{"n_layer": 19, "d_model": 640, "n_experts": 32, "experts_per_token": 4, "d_expert": 96, "d_shared_expert": 0, "activation": "swiglu", "moe_layers": [1, 2, 3, 4, 5, 6, 7, 8, 9, 10, 11, 12, 13, 14, 15, 16, 17, 18], "router_score": "softmax", "normalize_top_k": false, "routed_scale": 2.83, "balance_loss": 0.00714, "balance_bias": false, "n_groups": 8, "groups_per_token": 4, "init_std_router": 0.0065, "lr_router": 0.000504, "vocab_size": 8192, "norm": "layernorm", "norm_eps": 1e-06, "tie_embeddings": true, "optimizer": "soap_variant", "lr": 0.0131, "grad_clip": 1.0, "batch_tokens": 131072, "seq_len": 1536, "train_tokens": 465700000, "steps": 3554, "dataset": "wikipedia_en"}
Below are experts of layer 9 (counted from 0) of a mixture-of-experts language model. Rows are named router (the router's row for the expert), gate (a neuron's input weights, with its number), up (a neuron's input weights, with its number) and show model dimensions 0-159. Each number is 50 + 12 x the weight over its row's rms, rounded and kept within 0 to 99.
After each expert's rows: "gets" lists some tokens that make up at least twice as much of what it gets as of all text. This comes from a sample of Wikipedia text that the model never trained on. Tokens count by the router's weight.

# expert 11
router:64 50 35 48 28 48 58 37 42 49 53 65 68 50 59 34 63 35 39 57 44 53 47 61 59 60 58 52 39 61 42 25 49 67 41 42 42 48 53 84 45 56 56 71 54 77 36 58 66 50 33 64 54 47 37 71 39 36 37 56 58 39 43 60 58 50 51 71 54 40 45 56 38 63 45 36 38 60 44 52 64 69 43 67 52 50 43 55 65 24 59 48 43 40 66 33 50 50 64 58 60 73 51 41 69 64 56 48 59 47 57 38 58 61 47 43 41 37 42 53 43 64 58 48 51 53 42 70 47 37 76 52 55 55 41 69 45 42 59 46 45 57 33 58 53 44 40 20 45 28 54 55 46 48 54 49 55 62 45 30
gate0:70 44 64 32 44 62 38 41 35 54 40 11 47 49 39 38 46 49 33 53 57 61 48 43 49 55 42 41 49 44 36 50 51 34 40 48 64 47 43 63 15 27 70 36 44 37 63 24 62 41 53 51 55 65 52 38 72 35 45 35 40 64 59 49 36 22 61 66 56 61 73 53 33 34 53 68 42 63 51 37 54 77 47 62 59 59 61 55 42 56 21 36 59 80 51 49 35 40 59 60 38 54 48 62 36 34 39 52 43 55 50 54 47 31 48 51 60 52 46 32 38 27 30 53 74 53 45 45 45 47 55 57 48 50 44 46 41 57 41 42 41 73 66 37 52 63 20 42 41 26 58 62 62 70 62 70 50 75 42 45
up0:62 56 34 49 53 79 60 46 48 21 34 40 46 30 38 34 52 55 37 68 70 46 49 39 51 53 34 58 40 62 38 40 40 51 46 78 45 54 24 36 50 37 43 60 26 54 55 53 63 32 68 67 65 47 66 59 73 31 33 55 40 25 37 29 51 53 46 55 63 49 54 40 63 73 51 59 38 60 52 44 40 42 49 48 56 52 44 42 61 45 42 57 13 31 27 54 53 49 33 34 49 32 74 47 72 50 30 53 43 66 61 51 43 55 39 47 48 55 63 40 43 24 71 43 51 86 51 39 41 74 58 56 59 68 52 46 62 68 50 52 71 51 55 58 38 44 46 53 60 36 48 61 80 84 50 54 47 54 47 41
gets: "==", "\n", "|", "-", ":", "==="

# expert 5
router:62 55 42 57 41 59 48 60 50 45 58 50 35 42 67 63 51 40 23 62 60 63 60 54 35 50 17 43 71 43 63 44 57 29 56 50 39 60 54 54 50 35 38 52 79 55 51 40 42 66 37 52 43 42 36 62 41 46 60 62 55 66 67 50 33 68 40 41 64 36 51 29 46 61 68 44 23 67 56 47 44 41 50 69 53 53 47 29 49 34 44 47 62 45 48 42 39 59 45 67 43 56 55 62 41 32 58 60 42 51 47 54 31 42 44 66 52 46 43 48 49 38 64 64 56 54 57 50 24 51 39 53 57 25 36 49 47 58 48 62 43 44 29 53 46 35 48 37 47 66 29 61 46 67 51 60 49 56 53 41
gate0:74 46 48 47 45 60 43 29 60 60 42 28 61 28 37 27 54 59 34 53 61 39 59 44 61 46 44 48 46 39 35 27 50 47 57 41 45 41 43 49 51 44 36 39 47 78 43 37 55 23 35 57 63 57 39 60 46 58 32 36 65 47 56 68 43 41 49 35 67 43 35 41 50 41 51 37 46 54 45 43 52 62 30 35 35 41 36 32 32 56 73 44 39 56 55 44 46 47 55 53 45 41 51 49 65 38 76 44 58 38 56 48 59 45 43 48 39 42 49 55 28 63 27 49 70 48 50 50 59 52 52 70 57 63 45 60 57 47 21 49 42 47 45 50 69 49 50 44 42 58 62 49 10 45 34 58 32 47 57 40
up0:46 58 45 44 55 58 59 48 45 49 63 51 73 16 64 37 49 62 44 55 41 60 57 39 75 20 47 49 44 44 56 82 72 51 44 33 34 63 55 53 55 42 63 44 37 37 62 38 52 51 61 36 63 68 59 64 52 74 48 36 56 30 57 47 42 66 38 67 51 43 32 54 44 62 44 28 62 45 56 60 59 66 48 46 32 49 38 51 43 44 46 70 29 46 58 47 44 52 42 48 63 30 47 57 53 58 45 51 34 34 60 75 54 63 53 64 48 52 55 43 58 53 49 55 53 56 54 36 36 56 40 56 42 37 65 46 44 76 54 35 35 56 47 57 66 54 68 42 41 53 59 42 50 39 59 65 36 62 45 43
gets: " ", "1", "9", "0", "2", "8"

# expert 10
router:47 60 58 36 60 78 39 56 40 34 63 74 50 55 50 44 53 34 62 28 64 40 61 50 73 53 29 51 55 52 27 37 82 57 51 65 69 61 32 52 73 46 43 46 52 77 49 58 42 62 50 41 54 30 54 83 41 32 30 58 50 46 46 53 23 50 31 78 44 45 64 08 50 30 53 47 44 64 41 52 73 52 51 53 28 46 44 48 25 77 60 44 47 52 39 54 65 63 58 41 42 35 50 41 72 41 55 56 33 32 27 43 42 51 43 60 48 51 62 49 33 71 25 44 43 45 47 67 36 45 68 73 29 50 54 54 74 54 60 44 69 59 38 63 38 52 57 45 62 63 52 48 29 38 53 56 41 51 54 68
gate0:50 53 37 68 39 45 57 44 53 59 51 40 54 51 51 47 67 41 54 46 45 61 42 55 58 51 41 40 47 36 45 47 69 37 64 27 65 48 62 42 46 62 53 51 82 57 65 48 58 40 56 51 46 51 64 49 57 45 68 49 40 55 49 67 44 45 49 53 63 43 61 43 58 71 28 43 74 59 28 49 49 42 34 35 64 45 62 58 41 46 33 50 59 62 50 35 36 49 52 65 45 55 34 33 70 26 52 59 48 65 38 65 45 07 53 41 57 54 41 59 52 39 72 34 40 54 50 58 49 33 77 57 28 70 39 61 42 50 69 54 56 66 46 58 39 43 36 47 50 71 60 69 43 42 68 33 72 36 50 58
up0:70 47 37 57 52 50 60 66 56 47 32 61 56 44 58 77 59 46 43 48 44 47 63 63 46 51 51 32 45 52 73 41 61 58 49 54 63 56 35 36 54 39 45 46 42 49 54 39 35 50 29 43 37 54 27 36 57 60 31 63 53 36 44 47 58 54 47 47 41 52 35 62 65 41 71 50 42 46 60 41 52 44 67 36 62 34 52 64 58 53 42 42 49 46 50 42 41 47 57 70 50 45 56 52 28 54 37 62 47 46 53 38 62 43 52 40 46 32 53 58 53 48 63 50 64 70 55 39 37 56 49 52 68 45 61 59 76 42 29 49 56 57 59 24 44 65 59 39 48 50 39 49 46 52 31 74 22 60 48 49
gets: "\n", ".", "==", ").", "B", "==="

# expert 31
router:32 52 40 35 37 28 58 67 54 50 45 33 48 33 35 47 39 33 56 54 35 50 59 59 48 46 78 54 40 41 48 54 26 44 72 51 65 44 63 46 47 53 38 47 60 41 38 16 47 68 48 64 55 59 61 43 62 59 21 38 56 36 39 48 54 40 51 48 49 52 33 69 37 57 45 59 72 53 39 57 49 57 29 61 70 41 48 48 50 34 64 81 37 49 71 47 60 37 36 63 55 40 66 67 67 52 54 37 60 55 38 41 59 51 47 43 41 40 31 50 59 48 29 48 62 52 32 80 65 39 74 39 54 48 45 40 42 51 31 46 65 65 64 38 38 63 33 51 34 52 62 44 70 53 31 42 59 25 62 39
gate0:35 55 38 36 67 47 52 45 40 64 54 37 65 36 73 57 59 53 74 47 54 58 24 63 53 47 65 40 42 36 51 61 65 61 59 41 32 43 65 45 45 52 57 57 49 35 48 49 54 47 69 43 48 54 45 45 65 56 42 49 46 54 48 48 37 35 47 43 39 36 62 64 26 57 49 48 63 67 55 52 65 55 49 34 50 57 34 53 53 28 34 34 31 47 32 46 54 28 50 32 24 44 45 53 47 33 51 53 65 63 41 54 45 35 53 31 41 50 53 47 42 50 62 59 49 72 30 52 47 44 44 67 30 65 61 58 43 55 59 51 63 60 58 50 48 56 48 46 83 71 41 42 53 32 58 53 41 65 54 46
up0:47 60 41 58 51 49 40 41 59 61 56 40 33 46 68 66 57 41 58 49 37 44 29 44 63 47 71 57 65 58 48 37 60 59 62 34 54 47 42 55 42 42 73 58 31 62 56 61 36 70 49 74 67 72 57 49 34 75 53 59 68 58 86 37 30 53 47 55 60 41 31 38 53 71 50 20 55 56 36 57 57 44 25 21 39 50 62 73 52 46 76 69 56 43 55 48 50 64 26 52 36 50 31 30 51 40 44 56 42 55 62 48 61 55 36 72 27 44 44 49 32 58 46 60 68 35 44 43 57 63 44 54 37 56 47 59 38 58 42 63 40 55 70 42 45 59 52 68 39 45 51 69 43 60 58 57 60 30 66 63
gets: " was", " is", " and", ",", " that", " were"

# expert 26
router:48 48 51 40 61 58 46 68 59 66 51 58 39 60 42 44 42 59 38 62 52 74 57 63 59 49 67 55 62 45 60 60 35 69 41 55 26 40 41 54 46 38 51 56 44 67 58 64 57 30 53 54 65 65 63 40 41 51 45 35 46 69 66 41 51 39 55 48 43 31 63 61 46 31 37 30 69 45 50 50 45 37 35 42 66 55 65 53 51 42 57 60 36 52 68 38 49 27 79 38 60 79 35 31 31 40 46 44 54 28 29 59 62 18 58 48 49 59 47 65 53 31 59 48 52 56 50 43 64 38 40 27 53 55 59 33 44 69 51 37 38 58 47 50 57 43 67 45 58 43 54 67 56 53 40 36 54 83 70 42
gate0:42 41 46 42 41 41 54 48 58 54 56 41 62 63 64 66 62 37 42 72 53 44 29 47 38 51 59 62 27 38 52 56 45 45 40 42 43 38 45 43 24 56 47 51 52 50 56 83 48 47 67 40 58 36 58 34 59 58 63 59 55 52 45 40 35 45 66 54 57 54 37 67 26 45 30 44 54 52 33 46 54 55 55 43 76 81 38 57 72 66 48 60 37 70 92 54 64 44 83 57 39 45 52 64 45 57 40 40 37 70 56 33 66 48 58 53 54 51 45 29 52 38 23 44 60 48 53 49 59 59 59 45 29 26 47 83 48 54 63 51 49 54 62 45 39 39 49 38 50 54 82 55 63 47 49 58 44 74 49 58
up0:44 47 62 41 49 52 58 55 61 36 30 42 50 69 60 42 40 52 46 54 49 54 36 51 33 60 60 50 64 49 42 47 56 70 36 72 61 70 65 56 37 42 51 46 58 35 21 48 60 63 56 52 65 44 46 47 56 37 45 34 39 64 44 53 57 37 44 41 46 37 34 29 61 39 42 33 64 64 54 69 53 37 49 40 43 54 54 51 42 30 45 53 43 38 28 58 61 58 49 52 61 48 61 48 63 81 29 54 42 50 46 54 29 49 66 64 60 71 74 60 53 41 51 33 68 62 48 54 70 73 67 61 34 55 50 49 47 33 60 45 42 28 58 52 53 53 73 48 51 56 54 45 48 64 74 48 33 63 54 68
gets: ",", " |", "s", ":", " –", ")"

# expert 1
router:53 40 53 53 34 46 80 57 37 51 36 51 28 47 37 56 30 39 56 51 50 49 65 64 47 51 59 41 39 30 50 42 50 37 58 61 48 45 65 35 48 38 49 42 42 47 59 17 50 39 55 49 41 44 74 45 46 48 63 36 44 51 60 53 52 37 61 77 52 50 67 28 55 53 41 52 46 32 52 40 48 34 40 53 47 32 57 62 53 39 57 46 42 64 55 44 43 58 53 48 62 54 72 54 23 51 44 33 73 45 48 39 41 44 48 42 64 51 64 69 45 45 40 32 46 52 50 49 22 42 54 42 69 48 46 49 47 80 30 51 33 77 66 42 43 44 52 41 62 52 57 77 35 53 32 49 46 64 50 68
gate0:46 32 52 74 48 55 50 60 52 56 19 64 56 48 59 60 63 46 67 31 42 40 43 56 49 44 48 53 48 57 42 47 75 34 54 35 27 52 55 37 57 56 65 41 49 38 46 34 39 60 31 54 30 41 42 42 53 45 42 29 32 28 50 42 45 52 49 61 45 46 43 60 48 29 72 52 64 55 56 34 47 48 42 55 62 75 50 49 53 53 30 78 48 56 36 47 68 55 36 43 49 44 55 56 48 53 65 36 57 75 49 68 59 39 18 37 48 57 27 56 60 68 41 59 40 37 45 57 67 65 49 61 67 46 31 50 35 49 54 35 77 67 64 57 55 59 51 47 51 40 52 48 55 43 66 62 37 53 53 62
up0:46 46 64 38 40 47 28 44 49 56 51 41 44 63 40 50 63 45 59 41 23 35 66 46 57 48 60 37 40 50 65 52 42 64 40 47 61 67 32 53 49 70 58 66 45 35 58 44 61 53 43 40 61 53 37 53 30 65 45 61 59 35 50 55 79 65 46 37 53 35 68 48 61 49 45 41 38 49 44 58 60 44 27 52 39 58 26 38 49 45 51 46 50 64 49 47 55 37 44 50 31 58 41 40 62 46 46 47 68 41 69 52 62 60 27 41 72 54 41 71 48 67 49 74 59 50 37 25 57 38 52 54 45 67 40 41 41 31 41 46 45 55 55 45 71 15 32 54 45 47 60 53 50 65 56 48 41 52 69 32
gets: ",", ")", "s", "),", "\"", "\","

# expert 7
router:33 35 72 39 46 56 35 60 51 62 71 44 46 54 46 44 47 59 61 34 29 68 43 39 64 52 64 47 48 53 63 35 36 33 60 63 43 21 79 65 43 51 56 57 61 34 26 38 62 49 39 30 43 58 37 56 53 49 71 54 42 65 47 61 30 60 57 61 41 50 62 44 84 34 51 48 44 45 58 40 47 51 47 30 80 46 42 45 61 34 60 27 34 37 64 56 50 37 48 58 68 43 42 39 33 34 66 69 38 74 48 58 50 80 50 49 40 41 59 40 53 67 46 64 53 46 66 75 21 57 55 50 53 57 49 42 32 18 47 41 33 34 54 39 51 58 46 42 51 54 36 52 47 36 59 39 56 56 67 66
gate0:28 57 31 40 25 53 31 42 50 40 48 48 32 46 47 41 62 51 58 51 44 55 42 68 54 60 21 65 59 59 51 48 46 44 48 54 48 39 58 33 47 64 45 69 65 39 11 38 37 68 49 43 48 36 66 46 49 68 73 45 43 57 54 46 40 31 42 37 74 44 62 56 49 59 49 50 66 49 35 54 45 54 40 62 45 29 45 41 37 40 36 58 41 31 59 34 44 51 56 68 33 51 82 53 35 56 54 52 42 38 50 49 52 80 54 31 43 59 54 77 62 59 49 49 57 52 52 45 23 50 59 58 64 33 63 83 60 56 45 35 64 51 53 62 59 46 64 49 65 37 59 50 46 40 32 56 45 49 46 56
up0:56 43 68 61 55 58 41 52 58 58 74 35 61 58 28 43 55 45 59 54 54 43 76 30 41 55 53 29 59 55 49 49 47 64 74 51 59 59 65 49 65 38 66 37 29 57 69 68 44 51 52 69 58 60 52 48 52 32 66 34 35 44 58 69 64 49 25 42 52 52 48 47 33 45 60 53 49 36 41 53 40 37 78 68 45 48 55 60 61 46 45 40 43 56 30 28 49 35 59 46 51 28 20 60 60 46 59 39 50 45 48 54 41 34 48 53 52 67 45 53 60 57 58 25 43 64 31 32 59 61 63 49 44 37 33 49 62 65 54 69 63 37 59 51 67 47 67 35 64 61 61 54 58 46 28 40 24 29 68 44
gets: ",", " after", " that", " when", " but", " where"

# expert 4
router:41 48 36 71 50 51 44 60 40 41 53 30 70 60 40 33 75 47 63 51 45 43 63 51 48 58 76 46 57 57 65 44 19 39 43 53 41 43 73 36 34 67 49 39 54 25 38 81 46 19 73 73 40 79 31 33 65 47 49 55 50 42 53 53 34 52 56 23 53 72 46 71 67 33 47 46 54 38 48 56 49 62 37 55 81 49 41 40 49 44 44 38 55 44 61 52 55 51 32 31 55 40 52 56 42 57 55 68 39 52 41 56 66 54 33 33 72 60 63 34 48 48 70 53 62 29 76 34 78 45 43 36 57 52 58 41 40 25 49 45 61 30 58 22 16 61 62 48 33 64 53 41 69 79 65 35 48 39 61 49
gate0:58 46 64 48 70 51 77 46 55 60 49 51 49 66 64 48 69 66 57 68 31 53 56 49 68 46 67 44 28 42 40 29 53 32 60 54 47 38 69 36 59 35 58 69 58 24 62 64 52 61 50 34 49 52 57 43 32 54 49 43 47 53 80 45 46 51 57 46 51 60 59 41 61 52 54 58 46 46 29 39 70 51 47 45 52 36 61 47 77 61 49 55 77 54 42 40 49 65 51 57 44 61 33 61 61 46 59 30 48 60 67 59 58 57 49 68 57 32 27 36 61 62 51 40 69 44 62 72 43 63 39 63 54 44 43 60 54 45 44 62 44 42 48 35 44 46 67 35 65 47 48 15 40 30 57 50 66 59 37 48
up0:52 61 62 35 58 56 48 39 65 51 53 42 41 69 56 70 43 61 33 79 42 45 60 57 39 53 57 81 59 44 69 41 57 29 66 65 56 15 50 55 67 51 36 88 37 66 47 69 62 48 41 61 81 46 51 54 66 36 39 36 25 45 51 39 55 60 59 25 54 51 63 40 55 64 51 41 33 37 45 42 55 66 44 35 51 25 55 60 52 59 31 60 57 32 55 29 55 66 44 50 78 56 62 66 49 50 59 75 41 48 42 52 61 62 63 40 47 34 38 52 59 63 69 50 51 50 53 65 54 52 61 36 65 44 63 38 40 24 54 46 36 52 55 46 46 35 32 62 59 55 63 39 38 31 33 46 45 41 54 31
gets: " the", " of", " in", " to", " with", " from"

# expert 21
router:58 54 70 64 38 56 44 46 44 48 24 48 56 45 64 62 57 64 46 44 52 47 41 42 65 56 24 33 69 33 33 54 61 51 39 33 49 59 33 43 62 36 66 61 36 60 50 58 40 69 37 64 74 39 48 51 55 80 54 49 46 46 46 35 44 76 43 51 51 59 37 37 49 48 47 28 48 42 32 44 81 54 63 35 55 42 45 59 52 51 22 41 61 45 46 48 52 53 74 58 41 44 43 46 34 56 52 28 54 49 65 73 43 44 50 58 55 47 29 33 38 60 49 57 47 67 37 57 37 51 47 47 59 42 59 65 64 63 59 43 54 47 59 52 61 47 48 45 74 45 34 52 64 33 40 54 39 56 34 35
gate0:50 66 48 48 47 64 49 44 47 24 50 43 34 59 33 51 43 63 50 38 76 49 61 61 48 40 23 47 63 55 58 42 50 58 61 41 45 47 57 21 74 75 51 67 47 39 30 60 45 61 63 43 59 44 51 62 64 46 26 42 50 56 60 38 49 42 69 53 38 52 36 38 63 56 55 49 28 57 54 58 37 71 76 54 34 36 50 62 51 52 39 54 52 53 51 52 36 33 69 48 41 49 57 34 37 54 57 39 51 72 43 61 29 57 51 29 55 58 56 70 49 45 42 69 38 31 64 67 50 55 66 57 46 61 62 63 44 44 68 34 56 56 22 49 42 49 57 54 45 44 52 45 35 55 47 77 43 50 78 63
up0:58 64 53 49 48 32 49 41 31 44 54 77 43 86 49 45 69 52 42 81 40 57 54 45 44 53 61 64 27 52 51 69 37 40 66 71 54 71 42 53 42 56 62 59 41 36 55 51 46 33 61 31 54 64 29 28 42 44 64 52 32 58 48 54 54 55 61 42 38 57 45 59 51 44 53 55 75 53 40 48 54 20 52 55 41 53 29 48 48 37 36 42 57 32 31 33 67 41 41 43 71 52 39 72 65 38 43 41 42 65 44 58 46 52 33 58 35 46 41 40 51 63 47 76 56 74 25 44 60 55 44 53 36 32 38 61 53 46 36 32 41 31 54 47 50 54 33 44 52 57 64 33 45 52 71 33 64 53 35 52
gets: "0", "2", "3", "4", "5", "6"

# expert 18
router:67 25 52 63 49 63 64 63 30 55 67 67 35 46 80 55 46 36 11 57 46 47 52 49 55 59 34 51 73 63 52 50 77 37 49 23 49 72 51 71 52 33 48 27 60 55 62 56 54 57 23 46 29 37 61 72 48 69 63 44 46 62 36 49 24 49 29 43 67 53 52 46 57 47 61 47 42 54 42 49 53 60 56 38 44 64 39 29 38 37 58 35 70 44 63 50 41 60 59 64 52 63 37 56 33 52 40 48 41 49 39 47 23 54 56 48 61 31 66 41 45 59 65 64 49 71 57 43 37 57 34 82 33 41 24 63 73 56 46 70 41 42 30 59 42 48 37 39 65 42 35 65 46 40 45 39 41 45 52 41
gate0:59 31 53 58 40 50 60 63 39 45 29 31 70 47 52 44 60 50 67 67 39 57 40 51 47 40 32 36 57 51 52 70 59 58 38 53 57 65 58 61 34 42 67 50 60 45 33 47 61 68 44 30 47 61 49 36 60 42 56 39 59 48 44 60 56 61 61 41 57 23 33 54 38 57 42 51 38 34 46 49 46 42 37 56 28 31 51 35 35 54 35 54 46 31 60 62 64 38 57 56 67 61 47 43 60 51 31 62 52 71 52 61 45 91 70 41 64 43 22 64 52 44 38 59 52 55 58 48 43 43 46 50 65 42 57 57 51 34 59 76 76 66 20 38 28 53 47 60 44 41 63 63 34 54 72 76 46 63 41 54
up0:74 35 45 71 51 62 54 63 36 65 46 41 73 54 45 57 29 64 62 39 41 19 40 50 26 43 63 50 48 55 53 74 38 68 50 48 58 48 37 41 38 56 57 44 62 53 56 48 55 81 86 37 63 64 45 44 40 55 53 37 35 31 52 57 48 81 40 51 46 58 51 67 60 51 42 61 64 37 55 59 40 28 35 48 65 59 28 60 42 40 46 70 65 27 46 62 60 66 52 72 39 88 20 36 46 38 43 58 55 48 48 64 54 45 53 32 24 62 37 38 39 73 65 53 56 63 52 36 32 57 53 37 57 35 61 54 61 51 39 63 47 44 50 45 36 34 47 29 54 38 38 51 42 51 45 64 27 53 61 51
gets: "0", "2", "1", "9", " ", "8"

# expert 30
router:68 57 55 56 55 42 57 46 53 49 73 54 63 40 63 36 30 59 74 63 62 47 35 52 59 66 76 57 44 44 50 56 49 44 41 69 63 55 30 45 53 51 56 36 32 58 56 78 59 62 49 51 56 54 45 36 59 53 54 43 55 28 43 65 64 50 48 58 52 39 50 27 51 29 47 48 36 43 73 16 53 68 44 73 41 59 49 38 66 55 39 49 32 39 46 50 45 30 47 60 42 29 51 36 63 45 60 57 47 40 44 53 33 30 40 54 55 64 38 53 54 48 42 39 38 48 49 32 37 64 47 47 60 64 79 56 29 55 57 44 58 84 41 41 64 54 42 51 35 59 56 34 34 34 57 52 55 68 52 54
gate0:62 49 73 46 53 42 46 44 68 41 31 30 55 35 81 56 56 61 36 56 46 69 48 39 72 53 43 38 52 63 50 80 54 48 57 40 71 40 37 55 54 34 56 36 36 50 32 32 67 37 53 61 65 30 42 60 31 63 49 63 56 54 36 36 42 43 58 28 37 57 49 55 68 35 51 47 48 54 44 38 41 49 64 49 50 53 58 46 58 53 52 69 43 59 56 75 38 55 60 56 37 69 48 55 34 62 62 28 34 45 59 52 65 49 18 49 56 57 41 40 43 51 37 42 45 39 94 46 48 55 29 82 42 36 50 64 34 47 58 33 55 47 51 46 52 40 65 34 43 36 35 55 53 61 52 45 33 47 59 47
up0:61 69 65 56 46 38 48 40 57 55 41 40 48 62 44 59 47 58 54 57 49 66 53 41 61 64 72 56 52 45 51 43 52 48 43 64 51 51 38 42 66 55 65 40 76 62 52 48 50 51 28 60 58 52 40 68 55 57 44 49 58 50 31 47 47 40 47 45 44 50 39 26 43 34 51 62 21 41 33 53 55 54 61 47 49 26 68 56 53 49 71 30 52 46 42 68 37 51 54 47 41 35 38 64 66 34 59 53 46 40 74 67 64 59 26 34 51 40 49 64 66 56 47 68 48 33 39 41 49 52 48 30 29 48 33 55 53 37 59 52 38 58 55 62 39 48 46 46 43 61 40 70 44 41 53 44 16 68 67 51
gets: " |", "-", "|", ":", " by", " John"

# expert 6
router:44 66 52 47 51 55 39 48 62 37 43 69 42 50 63 41 51 44 65 38 44 60 49 62 50 59 72 65 43 35 21 26 70 60 57 59 45 64 61 49 53 59 47 77 47 53 38 23 27 57 65 32 46 33 46 66 51 32 34 39 50 55 73 47 21 29 42 54 37 37 57 14 66 53 52 50 51 59 53 42 65 73 39 49 49 71 39 50 37 46 56 40 43 63 60 57 48 53 48 60 55 55 58 24 56 40 58 84 53 38 37 56 37 62 43 52 61 38 65 70 43 53 47 48 31 34 43 54 25 54 50 63 50 41 60 44 42 54 35 49 55 62 52 19 45 49 38 35 40 41 83 58 11 60 58 60 27 64 37 71
gate0:31 34 42 46 54 48 30 58 66 47 41 55 54 69 66 21 64 47 58 24 70 42 46 47 59 56 43 69 46 43 56 65 53 66 44 48 54 52 43 41 41 33 23 48 46 61 62 60 63 48 47 54 45 63 25 57 81 53 64 42 36 46 56 37 47 35 53 63 52 69 50 48 57 70 25 35 58 52 51 51 54 34 52 48 42 52 42 38 59 53 43 50 57 51 61 66 75 66 58 50 50 71 38 58 59 75 53 66 51 15 54 57 48 52 55 57 56 72 58 33 46 30 53 57 60 48 56 42 55 66 68 64 40 55 40 62 63 57 29 42 25 50 38 42 58 41 39 47 41 45 69 65 59 44 28 54 68 56 55 51
up0:43 56 32 35 44 37 28 33 42 50 50 53 68 41 45 52 26 44 50 54 57 44 51 52 65 76 48 66 67 46 51 76 41 41 83 37 62 50 65 49 45 50 42 55 16 30 60 49 44 67 38 50 65 40 56 61 49 56 46 57 72 70 46 49 38 53 36 38 50 47 66 43 41 39 55 45 49 56 47 64 48 38 42 47 47 58 42 44 36 46 47 44 50 58 60 68 47 57 67 58 59 58 59 46 39 60 29 50 41 50 66 75 45 59 40 59 45 55 60 60 47 58 45 46 59 47 59 43 27 67 60 73 67 40 65 52 53 42 47 60 30 57 43 62 54 51 58 60 69 49 52 63 50 49 38 52 21 20 53 40
gets: "\n", ".", ",", "==", ").", ";"

# expert 25
router:61 47 53 63 41 50 53 50 32 61 56 55 50 40 52 52 44 24 47 40 42 57 46 34 19 52 26 43 66 44 42 49 70 38 42 46 46 53 43 46 64 34 74 45 40 62 57 43 37 74 51 63 38 39 45 47 61 61 74 54 37 62 38 44 45 62 16 60 54 48 46 24 47 46 42 42 39 58 32 62 71 42 72 67 38 52 75 69 67 49 26 53 81 54 25 55 59 67 59 44 59 68 45 46 46 50 62 48 54 58 72 36 52 51 43 63 65 58 49 38 52 46 38 54 61 56 71 59 44 43 38 54 49 32 27 49 72 35 54 36 40 37 58 69 51 38 61 51 65 27 39 43 47 48 42 27 46 49 35 52
gate0:28 52 35 46 68 66 46 36 67 40 39 49 52 66 54 61 37 47 47 30 54 68 49 56 28 55 47 17 35 59 63 40 26 74 51 70 28 53 73 82 43 74 43 62 45 43 29 71 59 48 42 39 72 48 31 55 43 55 42 24 54 50 31 52 34 59 65 32 31 45 55 31 81 53 69 49 56 47 65 40 50 75 53 42 53 34 54 49 39 47 52 48 35 57 46 36 42 58 31 57 34 53 64 25 41 43 64 70 61 48 59 47 46 37 47 46 37 50 40 65 47 50 69 50 47 54 33 40 54 37 56 46 42 34 68 48 65 47 31 49 28 39 45 41 42 50 63 47 38 50 27 42 58 52 47 45 54 46 47 36
up0:50 70 55 42 50 43 41 55 41 62 36 57 43 29 54 51 23 48 54 51 49 52 65 54 40 60 43 59 45 50 76 55 40 43 55 42 52 79 51 49 60 29 38 50 35 50 39 46 67 48 27 60 41 54 57 53 62 52 50 46 58 48 48 54 42 66 54 46 47 38 62 54 61 51 45 48 61 48 51 62 43 53 39 42 30 19 54 31 45 51 51 57 61 52 63 57 59 47 50 78 66 60 27 38 52 40 47 53 33 56 43 71 41 52 56 51 44 43 47 44 61 54 50 53 24 67 17 56 52 49 39 56 53 35 24 48 57 66 33 42 66 58 55 56 58 45 45 26 25 25 46 52 52 75 20 58 43 47 38 45
gets: "2", "4", "6", "3", "7", "1"

# expert 2
router:22 25 39 47 62 37 47 57 65 60 57 58 58 61 35 49 58 57 63 38 36 38 52 59 56 45 52 50 35 51 51 67 24 42 70 66 56 48 54 35 51 46 52 65 57 38 41 61 30 50 53 72 48 63 62 30 49 56 49 21 40 47 44 66 53 45 41 47 69 61 26 63 52 48 49 43 67 47 27 48 42 50 44 45 46 40 49 55 46 40 67 59 53 57 73 37 63 31 37 55 66 32 59 60 57 63 53 60 40 70 40 55 57 46 38 39 38 64 35 58 52 47 68 59 58 47 75 35 53 47 57 71 44 45 51 31 45 29 33 53 44 66 50 56 50 64 45 57 59 32 54 45 66 57 53 52 49 36 49 60
gate0:41 61 62 35 39 41 46 45 61 47 58 77 48 55 41 60 48 38 60 58 62 31 28 34 34 36 49 62 46 54 50 69 56 23 45 52 30 70 68 57 53 53 50 54 52 32 51 49 51 34 40 28 61 41 55 60 79 50 69 23 47 47 51 49 49 35 40 46 60 34 51 55 56 43 46 43 55 43 39 63 48 57 35 39 40 51 50 36 44 15 51 55 61 69 42 48 46 50 46 52 35 48 54 66 59 36 52 49 50 48 53 57 46 46 58 58 69 50 51 46 41 75 46 65 30 56 47 69 49 46 64 38 63 62 44 53 40 57 64 62 57 46 62 53 43 54 25 67 47 61 47 46 51 41 79 39 50 59 61 46
up0:40 50 62 47 43 52 54 46 45 34 46 19 53 64 57 37 58 52 52 50 79 54 43 56 56 77 39 46 69 47 63 42 49 67 36 42 51 34 55 60 45 20 33 66 56 49 46 32 31 53 27 59 44 57 47 42 39 36 37 53 56 33 24 55 60 42 49 57 58 63 42 59 63 53 53 65 49 66 67 55 52 48 61 40 39 40 66 44 46 41 45 27 43 28 76 33 49 39 32 55 58 66 45 58 41 40 55 50 86 47 57 60 40 56 45 44 54 49 50 67 72 54 54 32 51 44 36 51 67 62 48 49 49 42 44 65 65 50 49 37 41 64 50 38 54 36 67 33 65 35 61 54 32 55 40 59 40 35 56 37
gets: " and", " to", " a", " is", " or", " was"